Weights of a small mixture-of-experts language model, trained from scratch on English Wikipedia.
Size: 13 layers, width 192, vocabulary 4096.
Training: a variant of Muon for the experts, 4078 steps.
Below are experts of layer 4 (counted from 0) of a mixture-of-experts language model. Rows are named gate (a neuron's input weights, with its number), up (a neuron's input weights, with its number), down (a neuron's output weights, with its number) and show model dimensions 0-191. Each number is 128 + 24 x the weight over its row's rms, rounded and kept within 0 to 255. Numbers have three digits each.
Before each expert's rows: a language model's description of what the expert responds to. This comes from a sample of Wikipedia text that the model never trained on.

# expert 20
Inner pieces of Latinate and scientific words, such as F-ert-ility, hab-it-at, sp-ect-ators, inter-cept-ion, plus initial f, sc, t.
gate2:136184068103179160105108148107108153107121155129090166148163119121134120117144111147109089147095184115082148138099149127121106131119110105146118140147125127169100159144102085210120128129151150088139116162095162167110131112140139149135136157128134111139156129171118139119126124130148159112156105142151151135089132132131136108134155061134114130151131099160156121138139136146142096137111132135098119137106137108134162108114163174108125165110116117195151137134129120086135143133120107116168098102103140117147111132159112139145121115117144125106136088168114158129128141140154143076
up2:100188080122153113114106111143168077110132148134118100116123108099145110138152117133118092140117156120102122132104142132136098115134177110131107126118129094162106113092093100150095153130152124081162095150149140162096108122174112121122143105148133113146147097189122131123109155113152154116114113106136147139093149085149140114158121062092106139112123132119156097133093127147112103132160100136115137085116139098107155125135157112129132149112145144201166135152122143143120118161108121090153112149155159121162098113170124173141149135121155117127117109158121121163109104101101162095
down2:129136118112131138117101129157154086165087119133133138166145123152116109132147149147104151182116075144095097141138157171158163101123111111148142102132143135141148173107115161132058147157133169108162171124114183188134110129121130109117117156107156129117134132158123125112145126131120118111118107160109175152138111082115089117130120122145153120129150106169128106112085168178136130179091135130104129143120105138128126089132115134111155189117147169092108128135110113138096145154121148113155124127110140114132141174137105158122137136163128082114134102095125132157136153143087120099
gate3:083122134106152143140106118145107125139135101089133107101125148108139153105139109125135076151145171124134099106104158118108147129174117124165156098114143118120140139114101137103104132115129096137144168140158146082095098112149121104114163140137130135146140150135131132125165100075205163185107147130119096168111121159101103138084112153119159099085132135100114089150133154108127164144104141079115125119123114150107142165137143177156134112126143134140134080128105127156117133122104137124141122128172148154097111123137162124095073143164173141129170147095137133101138092122108129162
up3:146109162169133141132092177121138159112124140118162129126119140119116153147122122114092122128113138169138096168130154146094115097115116124150133103119158110132169118173143135115148138111121176089157111153142124130110142131138098099171136092143173103124112124075130084122093081093112102101147084096088150103145130129145115120164140127136127085143133103118142146107106099157149109118165122101155110109070099125116104070120116123170084166156124174111109163138133137116118139106093074128105105115084173157110116147141129165133147112129120144141106140118138091145136137150141097135
down3:177093138159160132135129105159116130093099131106117124149094155131097115157124078114121128145110120106107149124154151117126096118105110130132128133096145103150159146116121122137141136153140139079130158200113140120143081122137108157107145149145131104195112134085117086153106116133162138130160109141097144141070085121147132103156106145085123110132118123159179115108130150120164121145145102113108128145132126148133106115131143141163113134172108132133140131078124121053099165141106126124119085085153153103125116136150072126135130154087103121148095161121115129161130090124159119108
gate4:113106101158155137158121116113057145123123098147140128154144136121087131101146148145167126107125125071137142146117093114157140152088147123121192082130136112129160140180134123131118121124165134161122135121120080099111114084116140141123161162111118111120101112100145106117156081156188098158127116147114172133124098146140133157154122167153121096171134145177115087150164117148176109154109115117162147150121136102123160130148126134149104124136142077143136148091125142119097142126132117141142137113113087140088114151123107111130186124139138147140116112134087140131149093087106136135
up4:099115084122122155128131086106080127167090116160150118140140099127124160083140138154115139094192103094121151135102120116112169137114157128107141065122114085084163145120133114115134077116134121136096152120147090110083115115125161137116113183102126140082105109130148104144164112130145125165139130118165138136105110133135082186166112145143149099155131142156126098144126117153145123108114092126149114170139123120116113131135110136157160115150157127133122135127144156118131151156142116173145136131100104097082116170160156100107161116145144132126115148153094171129131094129103120162
down4:123112127108155146120112081122114120109125135138120120123158121129127131109134129171139148132136166137132126097149121127123162148139097148177083137145115137100130133113142154136147151122100094136115125120137125089122147136142109142112113181118135142110141101130096104098154119127146092160140109168119117141133082136101146133158081121129127177104142103167150141146115152100143163142097138133132143135156159145110134182112081112122080123137170086180132136155123151123124159099080067141154149099108053093143126155101166172148155143108139158140165102142148145118146095090085143148
gate5:141146092152163122121104112142099103154095106131137106127135088145138111135089121147120110118115095160120148092116155119089103116125140123138120138130053176083154104113106148128156109146072098167113137102139137123130105142134144080109105151134171115132116106129090126122095135134128110150184148105149146162103140132127119129145118116112109142116080128087110092122104131089125080105152128167147147150143098125127152143089107117098100145107132137179099112141092137163106167109153123155116155110107133084113092129089129110123081121142150146138123097154140113146083107143184117136
up5:132102107139112113136113106142121074126122130132105145143144107120180124096118143137079158145119164122134138100112144134157140111141159081139145124118074139121152134121161148130148138134099077134129127123161145144132117117129124094116181184106107117126131136157091094121111115146152106125147149132113144157107109113152140163140136117156138192107103167110098117186090121161104094094130126112099054156113148102061133156115099136124130138122113122166132160135106087101127156119114119175153103146129153129112131123104087103155130149113130132147126142075127132078125123124144172131
down5:077127167156102141107142113178156124111147135095086181097114100098122141123149126166119135139130114169111154080074111068163098104142166113137142135100103139065132124107105140138120100139100114137110108111096108132162123145145126149133156153143136145169138164139133126125155154132139148132116168147155163148122104151118133163159132144135090147125155077130142141104126155170084124107127101117110077112190132096070127151137104115115116119118120103148132095153105122116138109140117157112117120118148145127117157161084142136138105129156142144134097142097082149116130131120114126153
gate6:161105141176087123155132160120121142106144132089127119158066137161131193129161176122116160135135118098148140094146131081142128121133141169114120136152100132147101109107087154138086137166143164123097121148130140134128156102143079097121109153130194165125140127141140150138108140107094145161133116122140102134122120146135119149136104133085092121086151120114122113134130104113142156135125147117143140120133140125148132140146155093136135099103172145137165159106144084143147157089135139109140121158125134144069147161148134160185151153138066124113150102102161129141103145094106145146
up6:157099133107092077173130162128124105128139140095085150133121150132140135113116113060118111133154154103142090112139109099139120110123182111125129105148101118176075178078144113127063107118106149101149098100127159159156177152172142116113126162113131159110115100163146117139128105128113133122144127105137136141106137126094119165105092163145135109118127111114085135121106125138102154140118145160142102111152107145121143140114100120118145106130160150117147123118167084124112143141143140134119068117125134099127150139141170150134128125147097156128141144163143106090098144093104192121
down6:095099168110143163125126156131132090069116136085185108084148132170120119115141075133108168142135149124150063147128120144132126152107138126125124150142120129122065168133128137136093100125106139104137126141120137100130097140089105110166129130094114115119129139149140098122128155140129109144163135075171142107113151147092111155112105131144137120122149124150048142171140167156164172103141164161101135080135137140122140110123186143115136139105164127124131098148168099143120125128105126117160083134136151097166118119121123113129127113149158125145145127139112144118131111102097134090
gate7:109147109139158120120155132134087090100154127097168103153160166117093101168153078120149105158158121124085105141151120107097112128070120090124112124101147147115155106121119111124142111113147077088128140120167123131089100098180137107117134137123098137099137149143125123116135139135132095154161101120110124074074115132116139125117118131133150129109155093125103122137117116127119158176083132102127110103178087138139176097094173139130125075129162163121146081125130144112140108125133145143109106104129106120092123143120159141141120141114138097073109119171110117098100103130103112136
up7:131125131133133117112111172119094132110142121126164135125110099167121173110134172132134148115078175113179119090123109097164137125130116128055127129145101133135117078112134157138096111188117148150135088126084127085167146144138125119144127148095092129118123098147114159147140117175165127162149120111130125175150170121102145136100131085145112100104181108117156126146123148144187106150135142152131107116133124138159143132110092157138141142146135123096109105117105146173130133127140053139117122182097120113145120119130118128170166102108097148107135139139108115132121129137123100132
down7:137141096133138133105145131111144113128114139141083101173075140116098135098189117112099097169078126110114120098123080147141114118112119137101112156157127155143101104125133142156085155132078158062129089118125104118119111197091111135112120193101146136100136108139101139098145138126131124126152138108127136150136150137051170090125148168071126132141142125105122137141134148143152145127130124154116136110112133138116104111159123125154107094164098100123112114131120173153113090152106102115128161105133110121115159115121156081134135154096108141102151149126114125150123125136095140141
gate8:191166136128140108087126116118093143121121091113143126116113118115138103128149111135123133079098113140090111147126107097144146147102138076107177151134129112156176137144105180095170144158144080158115149112125126151131164131132094105155091147182139102113110114154153056150128158173123130089141139129162151107117114173119126158112106118160125162137120141148143079161126124136121095122127124139087127122146141108118104142133128142121137129126112127123117149137137127141123190111150088097114106118122163125109174113120140114099094107164122097130128100168126121116078118167110160113
up8:178131155125152105068128119129105150111125133126118103124111107116120100138167110107137125099107135115107114140151124082138136132120146116123170155128109126163176147101113194108178165159135109116142160122117118169155140094150119092156112138191154087108114085148115108156132186144121109120141128159160129111109109164112149163142138109164136124111107145142151099135117127116129095115109120121077141116138160111125085137141120109148145153131141130140100152129145111149127182096116127100115104084147144094116151183130150139124109112168171090139157111156126102102118087153113151108
down8:099186143150072100116138125136149133117125134141115091116108133080115140119072114127100182148106153173169161096143126130140102092120072114135106090120114126160136135140103155127122134137128105114104152169163140106143115129175109127180101168139111067116141166165151057156129130118162132134131106170141118145148151125114182127108136129137142087151078136135143129159122150153148103146139112140121139129168088109111155148113106121131114108157147135167127130139149146154133121130121127146136155141154158157109134096122152157153107123155102113109136100128143135127130103132151128076

# expert 19
Common function words such as the, and, was, is, it, his, and commas, especially subject pronouns opening a clause, such as it gained, it was.
gate2:150148116135110114088120101168128146111146155108110121108128123151135085119148128083104095089201162108141164129105131168125105144106105142107105119117133139139119130114112125169175115118129123133174108144125156159119141176091141079143129138146151119114140147141083129099145140155113133144107143095127134138132104145158121127154128129107151091120122108120082167128093121159150150125131128093133107120080090157120095148084116105113103153102132097102137129157103124151117086126125135143116158140147152121086171150156084205162132158134108109099119109095107163118112128086159131122
up2:082152085105111102103157084172147122161136160123146095122175124088104093095139084102117134139147130114143154115112125143097148154112094119110076113111149166109121132153100147138121091131158123165153055143137129121111151129097136130121114165143077123146132132139138129108128148131165134124105156095091150153141132125134100128131135107078104115110136117117090150155140113128135116116126115108143134120130107139116081121115115156130149143124135117083101144127180161100127080097136179125097165119109135118089153142169087171140123159146144155119099093122152141111153131096168132100
down2:114152159129125145125144142120121097124180118106141122150139147115164128155140099206122172139141143099186138121125192175134120142165098160154106139102098122103113131172162139165122122140129146163106092124130095117107100116167169132133162078091141077113145136118123134133098131139095165114123087154126138125121111081130123083119106121137155112121158126155119148118161124153123096128147162138116142135158112133121120115108145138095107137120141125132124102140140080132127120148126135129171112140130162125144114148104167166128175096115148138098150152103091106120133095143121090189
gate3:160153130128134127171092113124045110146107143163139125118129171125147100148135175109084118118097131118091092124144138106151108154141131143137144154096119141153175091180117096118086173143097147146113116123146172119126098145138098144107160100136136121161110128133137089099133125155119114119128155127122142131109110149149126112105072160125152122156105163142147103131125141104135146097088132144183127097100114130104096127141108122119158136163126119106145128111184126092120161168140128143126086088121124084128170123120125153114139111146136155151096117188156145124113130139125152164
up3:095152119135121117156117095116081121137081146161099123150110149158089138124152126141089132114145121169102092103154126128144127170139168160133154105126133138117150121155106126121051121151126166129087141158150152115120121134163136142128157123086131163117110105131123158115116139116125103173132135081093157105105142138143131118081102098158115102115159130169118135126183125079121135089168121167184122126065151143120129151133144114105137127142107124110145125138126114128183161105113103128146129141103137138125146142118131162102124122121106108109059145152122138117138136138121194107
down3:096050160119111126126117152110080111143156134120166203147119137159136134110100112146107117100123106134114144075087132160118123120127144100167117107070106104132126125112112139174088125145159125092139126107153121112104149112122125147153140162121067140116144137106102135165091141129147134122077146131106115155154121133140158141113143109078098120143150140106159107163142151138180105159150101123144111116091090155146099115140090113133105143110136110127123133156157082138150114091106120142134117140178131132097115127146136107114137135126127131128116102138100090089140126108186140130
gate4:192077129131138101122153135159166124155110155137134109155119168128132094155120117121132086126127167123102117100108142101106142132132152081108120163140158133117143109120118093082151128112100164184128132121086098153116116116122126150140080127141114097148155117099117105100129160156134136158116142131141143133171126144089128131116143130120144110143114141143166152096107117149197123129162140118186120106151153113109105129116095105082178108118140149145052126099141084143144130104116166139114115148115161125158137141101109135114111120127183104127120092142142177115128132139114096140
up4:070179124155109111125124158080134102174141110127118132132098105103118165103087115121158126095124080151136137116121119127124103147077126153124124142124093129128151134183101137166132145129190081084110142121175162111085167131114150074130129111145115183094084103126101167142151091106158146143124152129110119099104127116192116109126164132159121107149122127098073105136141127132120140129135126143101111130122132139158137116085129115173131163139135095154115145127111148122118137131110157117164114079138100144118115126106144151140111142110107102094127119098134101122107128146120116125
down4:189119118131098121126137123119110165127106174121127106156114132128168104071124067119138163125138141135110140130083139097117117132162126083139143109128121098158102139157087070115109083130113119172099128153142093161143104120120165133172134163063116147105088116134115113095144143132115150082123131133118131156115109129148122126189153124122068141141138099097160103164132107121153138100147147154133119116127090157144152110161117115112130135117150114129144167132156129157113147148150164128175108147141120133167115115174139122141094121125145132115156143107127113113184141120130162131
gate5:060144226103108142086121113162135045154100100139132113133134124137146121089147158107149093123144115089084145137118142157128098129128167109142140103142153139134085135093122132187147116168154114105132141140131094106129107138110147083109122176147126131114131115136109116153142107120148118134131107098135081153112114179169127121118154113121141175108118123132134166129135124084148114138138130113106131141136103128136173150147113132185120136137182154170123112128144142113112102129152157108117148161105124126179120135114142112135153160134132125096131139146155117135129130104136129109
up5:111148180088158143125101115129092073178121080142123157143135180146122133106127148110105118125170116103098121099110154164109143099089156138125101116138113131119102160133141117163103117166151144105110142100095103125128134142116162149132131116157108091134143103114136152085124151122143108124101119187145101157158137139124127134156137137144140154116117163147148130146090161123115092135132138104145154115150153126139139162191158140196113127155126152104136127142128138122152158131131169079121128134095146151140170156092103140175160155113107083117143158154151094121110094113129126112
down5:146093056167165095197121085094112180099128152150161129175137144096089145115077095135142155112156116109162111128181100104086123163128115148155101137146108108151136129140133121121075187136133097116116098146129151141145138126156147148116100132149139155127147116137141114095147118145147145096114107146114128117143203079135077146141119121148125085159147132144134121145128125154135105114136148146126132151116153119112108144104120159080139116121109137074115123166095124128139140125099102128123111109114132128151115121132113114133145133132110133148121127106102167108128134103138162168
gate6:082115100147123166150095130158068164126152133166125140141126141109142075091129139138100112157123142134110133138111081110174181147143096149151094109118113119145141162143107065127154179115109058119144132068147090095131125121108066152153129150140106131108092132147160120129138082155133157102135178117118124145101103142127116146123140125159142107121129122107130132152125123132152136132084126118146140116128108105151109133122169166118119133139129085153113120134119132136105130113167108110071111119115130116128117139163133135116101101092162159147130127167160090143160150106123117131
up6:101121166142121112124143120096154095138122142157143124149159132151147155090108107123115127093126132142123153151158176136113163186128125167124145147118139144090168110108085138153121109132179182124120135133129096132117133099130118149118147138117141146155157131118175146117134169158132159172112084129159161107108125118160139120140135117170124146181116144146124143128167106069136101172103123093139105127126097129127136130132122176145136139122165163098148139120142132118150042136089129160130116150093187089164153130140115161117113160116136112151104115141119138112097123148125102144
down6:144111100138116073125104135121094172145118140092144143071106111111152125148128106122138126147118161147159092125145175123099111149122099096127179127171109125118128115138128129168152105163131120080109108165133135098114141131116104102143138152133102156147100117144165136097154123130118107126129167135139142146150040168121104132175142144100164128112126110089116108090156085104115133124122112127126127118117091140099138149131133120142151159135051151130105083151127112141098143106154139140164144140107115120128110090098137130092169168113134123106115108111109178125163131106150147147
gate7:157123142154111103164103130100105140126132123127170176167163132175112133187129106145111151194193137100113161141169122140155122187133148140141103153098108150086121142134145113138106149098119127094174136159086119118088144099112154088141163149147141135155109110140134145124120128127105151135144099137133171155111097128121161121181115111115114167130123128100115108098147091114103125101129116146141115129145140144151131121176121109113121143143148132077115110102140144115104158160139148139148158118110120068109112136108127151125117167128152146165131157078146112140095098119141121144
up7:174121150098131141101142105092091099098156115144143139117121159150139160146095147119112129150125143105144165137136131165134127165142157108132083138113150160132134137111113075109074142119128147146153107141122088107123144114146164129136130097113125129106141163133158158108104117152109165130137155153118166155093179135164194132100094136104134165104153135082122135106125113101109112113114160139153145125127159156124148112088140116072078146157125108083116098125161147143121126152132087169168125133131141074113119129109134151147142118195155150129142158109110123135164110112154117118
down7:083088101171144118162121164099128195158163103115112143124117131128128124115140118071158128085163158125091134109142141127145112134165152136076137131130110125090130149166163125117116094144098157080104148139136143135115101146104145102106170139103138137138130115117084157153117127146132187115074104140155105104143138150134111138143110082114122139108113096113119117135121130108108100080124101139106134162113099150109126129130106129100110154135153145109130077155125143158141131149109182128121133145156104113109148160129134106131136160125087118137148121080168139127118136098064143167
gate8:137069107139170084143138143157151165112154104115105118144126147089141102140107097146134134147077201103120123144123120161135113107150112078126130122136119132153134108117124184082102117099103124088113167157112082099097127133119134177129136102091145129113127124101109149106159104175106108128154167162155101090095138119180089110137138125120189145128121116120175135130160144135121166093137125113157149138137122122167118119096119156110129095125118138115084121091106149131114093108135107115134152126164113133130140117128132127115078116113091149136121136111102151147116131123097099151
up8:095173112146097117078152078130123137149136138174091090085164163080140113116106116142126138156096181141116138155155110085103160138146124094133069121119133102108098125128111119088115123084154111126138102153079093145117113118119129152119145148109100106132102162131114143096127135097118115143152146119143129124144111146161133137117119066158143159124139153126139138163168143088120129139154087086139154149128100076125075162122105135105146151128099126168089127158149117130106138154129114148079136121140151146126102123112132118141098138127173145111110154125121142110104115127145095154
down8:191109132132110146100122146104142142132072133116128123129134120161125136120136084136180146135154139107128106087169145137118146120148106096120137091093137126161137128111132187112082110107120159170078165146133099121131105110153117122122131135130157149164138163111118114135194138162152154110128093163143136087125128136124115100160082129146157132152055123169112123139146171108148126106099123145152151125138108105092134142113100134156110100148136139074114074078114102157159115138094121151116124145102131137117155134092113126108124141135095148133141158089134129127112119102094122135

# expert 0
Opening pieces of capitalized words after quotes or line starts, mostly song or film titles and pronouns, such as He(aven), Har(ry), She.
gate2:115094094162150084093140133128084157144158118161121126130107102146149130138129121136106080131107115092114191135143063150118101121154116151156152164151138090115085137118099124121153109134138107118140151162106144145114121142126141138155118113128095117132104134140134167120104149135164169132178156138178143107087117159114104125155132090111121154088137116099142091125139132102159142120140093156186169133116109154101147093114133126156103077140129125085128088110121120145119133143168094162115152125126116137135099088148128154121143164167112137155149114075126146115097099151130130123
up2:131191165099121151168072157125180126127132133102147107100105079130154087147112137098115103104183126135145110151093155132140158125134126139114103087116114122120113164128162136100108118123130144116107076115159100121142147135127144133142135163094155133138153114097141088182136103131109079095096128098124143136136109156097178119125117166133156096170142143148067126116116119138114113126126114093121145140149142083148092141157154147112117150152131122166139164082144126165148154129109159147123128136154147100121162131158100145135140122131137087124095115138105124122138111093109091155
down2:180159123095133128094128100149090112121136113158106125128129147152097129118115162130129173089129131152179120139126126208130139118106121107118106099111162130135118097119108146073096124144142104106106114112148140143111142152118147126130133116194148147117143120168182127124149114125118109153129166112085074180113149131097091155139134116089167102087141144099124118075095172143133139120121064124096154165107167143151131103126160108111102137136148169147138134120129089123116156126107144103119157119086143115131119137095109133181116139133141133100125132133126135139150127135110161124
gate3:106105171120151088151131158111133156128116150146143137134072103110153122099151106090096099117173159107142137135138138117134144158124143112121113130087117134123125139114132122113129130142130145108170124163119097107112137123117084144125103151156082119119127067122098082167146140134115127110155138139135140156129084118148105160116137129128140135120148131112106163155128160107098114139129102208140183174121163112079121110149133103178084172172151111115150081135142128158131142184159106158152161111159130091146126129136111143132144153140140125125156153133081154133121098134111158119
up3:067111138133124116142145136113086088118106158171144133100131118111158129102117097115144108111177113115095117127145183141136102123131163084116104144171160167097112117122127129143152090134088178129146127102169131119126125085105117153131094124101122151109124117136180089149156131158131101149153111175120113145124126136136077119115151116094150177140152126140136146103069136083110144112120129177150132120128161146135097152097121103109124156128150137111116119143123177127092109119122184126123149132135122097159138138092097139109136177172137151132160116114136122161112111096124151133
down3:157143142081175133149156112112120111175118185111100102143132156143124156100098100155140146111138139137105169139112176161099168152133146120136130149123119150071120121076131092114155132113164138153117174119116135113098097113101131127103119127107127141139108155117143108106206121101102127114129143136118140148100138105103163095134135153149160170121106139140127095139130165135124095108129135132083153096128144123094134124137096103094160107153063117165178098113097110119148109128129160112120133150153113105114141128129096146141144135088108103159168108131141145155152121086123140111
gate4:137082112138114112087123116137092152125131108127134149123092086116122124153152100148092129129127098106108168128128108117133132144158114142138147083150138166141130130096124151113178093101184125146153149129134141141112097087141116173125154130159119121163160099184140143099104133123120176161140154110112143148097120115153164149070096107165122150140085154145112133134141107147150127127123126122129153119140118106143184108190125109171190102137118113115111127114174147132133089142156073161127111158138131163126141135101112089098136119130143180116124159149126140136092126101120137127
up4:118181171110115165131148125150119099155137126090131153128176139107130139134139161128187100138133132127129105145110120160142128126104148146089117154124117111103150106146138132116078117169121129104112086157115126136130141158139125127160091096125143129129110132106138116147155096175113110116130070160107092133161121145124150111171180101095132084145151129120156127122150170117066159145143125141102059107128135133144067157115155154126119164124133112160142143136113138162133127086078181123129157120148113092105125133179113139115129116129125094121135137102117121120134096162132166130
down4:186148096120076121153134137087092159106152109117083142108149122103147166100118115146140104091087103124155141074126144135138125138136141132100118142150128117114128106094191110114119133134121145127106121106154153122111137133152126122115112135137113146108099107101154087146122148158139127144146133122070132142115114117137119159121153133134159116130081072103141159125113128070150147117116140120142095109097161149073115126105164166115144085183149105116112162128123082122101120090139115152066123106097119129115133099133096115125118116081087143077120140107112137133146115131162136105
gate5:178155105105163112150146154151108144145117132149083163144100144162093108107178104139104132120089154140128127171107158116133136102115144134112142112138132120141096125148095075138100124156128097130156159132134125115131105103087067068152085084127146122106120183144114121101136147097107117147146127113122127104125131127123124075135137157162119145105107095091122112127129107122107138127097126146122093187124114121130092120097148135108110140155160128102162114125146117155124110099160119138116163070147128149120175120126121141124100127133108113155121182147166089163114094100134149154
up5:103139102067129107098110119109170106106135118098125130136147112106173117170154161123146128090132086127097115098102118106122119095100146125083128134159132120101147112116149141158110124176165157099115112134126155161095128138131158136161104144089139120142145133142108097135102113118128118144119138113122109092125091135123118078162136094163141128117151125122156153173113149084137120148048110105107108131141126127107169129122087088145188151181145120152112120146097134127162112100096161143100154125157122145149093144103134101139158123164141127115123086127135139144107157136173097129
down5:140158154097108126105101105145125188123112132148114097117090158134155113126165134122128131140096130088120155091106116126120112096100129126100127113127078125114149143164123104156137093134116127138139142125076141126144100141172181137110123134145111135107102131141123154147084097147163116083117131157104124073125137130208141144116200141113146180107117147153105162114170141129149143127082149143161123130161159122115090144128172119120129145154098165135119145141159111123145128095131127156147147133098113156116109139148150155114133165145137147098107124121152123107066161156144139143
gate6:142078167132171104162148145135143120135068090130132121124087127176121091118131101098134149139154116108129173183120162156166139111133074122115119116137129100129146146112117154091142119078106130128116108079134115115124099123157100114117102118116176132160171089103134106151099102103134119135133139121126122119124136176118125124127090150106118131146168108084100083107111111084077144122142127154074091111118134066154102156122118144142099094150152125095097145135117156147121121109122159149139176099117145145162120121120123143143127132153144138157111170128108130115114124143141120140
up6:143062129122134094120118120155127129106044134137171165130090099161126093117138140145161126134125097129107145174134099184154135135120096138158132089095120130107108162130113118140146118097117084153143148138117126134094132125166123106135139141126168124143174066101136101142118133084112140127130113099141139132112132108094129111123119126128098097166140143126097125144126108108088154112136166099101139162136168071104146142160159085117097107132146149102133117109107137158105120134145160140108151110106141148137119138096121128124090079129106144160103154129078100124133165132137091103
down6:129170147137126146111157139124159115125153100120138116104106085166118106145108129104137162104111127135099127137105106148107144139169107115090125139091120122136131129140124082112106115148146147111133141142144152110064109170140128142141162127089157096116144154165081133097101151118079130155151135089114141113129169132102158099089129168130084151084088208134127099137130121103079128109125148094106116169112133101126156124114147143163106118128109092132115119150123105140162128150118102118108135124162140156161108161128115136113126150154092170122144148158165097100119123172132080118
gate7:141104130128147166136125144140069195150108131101153110094088130092142112127099135139097147111134117127077120128119097137117148158147130141123122132122134109132130131141083100124072139131068117139134160152126133164126139081138126104120166127132131154117128145101093126111131109137084144142076110160121093182102099134091113137137140161133117146094109102130182154093133110159119149124141075163111158166148100154099111117133097173117100111120112087118146123133128109138125095118156132108127102108142137082084090175167139122103104116141104157119125149104128119090144116105108145126
up7:109192105082088133109120079105144074127112125128133109145121099108122153126185149140073126144095122191103147113100140140144120136099131106137143151133143133103135082112172132117117139135140128175141145135139140121120149126109145148154132108110143106134140130085133131097096130121136113117133151158146139131143117115133132109116096137141150165121123146112061089101114106102080146100140124145101185112129125071136170115158144070133151115181113123126119105133139140135159155123132162155101136117160129098105113131110129110157121119145085163132067158107132089113146158143137133117
down7:136112066096128122122085122144127125080113149123135074107120105134161114134168133116139165094129140140166114179101150087141147110136099148120111160101126098110118137103151136096123144105102188097165121120089148122122132158177139150162135138130183113158143141156111116146132084141132129133147136096124114152155119135123127156158123131124178132102114140107128155102117130157121164122112165148135090087163100134169139123113141119100177127144076140105111098120153133092104132121112121134146100134104091109149098155076120147100156156153161118134143169122126155129153160107136150156
gate8:169100095154128149129124158161119171129124081160103123143123123114116133127137076145109133156090115135095138166077134132104139116126101167120125114116116133090128107125120116107168094167083055113126096134132147089162119150124115102148121129163128133133142152112117148120152095153125159125164108166205108108123125163090123146137146097149128144148131119105121117174129097145158101136091118129171144134112134140140125150103155093077150087144142121099114132104119136121109101148151125135127090163144160127110099159128153116125088076149058130136115146136142144113113130126131110124
up8:087130142168100129131097128135130120123125185118147147148114084177122076109156152105183127128108138114153140119124103149150143128073144114135129103081157142118169147141092139170132140121148103100124159130170121122141094133137139115126166132128082127099114092117119140115152147138132141154170170104087115112112133102127101096115166128127149161090126155177150128101094126134132166126163151115149141167140122140088137108090135126145109117114080136104141151146140101120087141132168128126185118166125111143132089139169189107099107140131136157102150139127166123134135119159123117123
down8:158119098150103115146141104130130164132127115145168171145129093120179136140150101074141128118115116147160103127130134130113122113104163088088077117175127132118109160126145153123144153117095169135133187126118131160148140128096130126146099127086114132161135084125125172130126142093134139139101145105139155171114141138114183107137138137156091153138128138134062138121134109125091160119130140107125102133133131141124122083144106122091131193139078102131151145113131162117108146149112114142093115090189101138145098108129135186142154156161130108126177141125110124135167130129102130145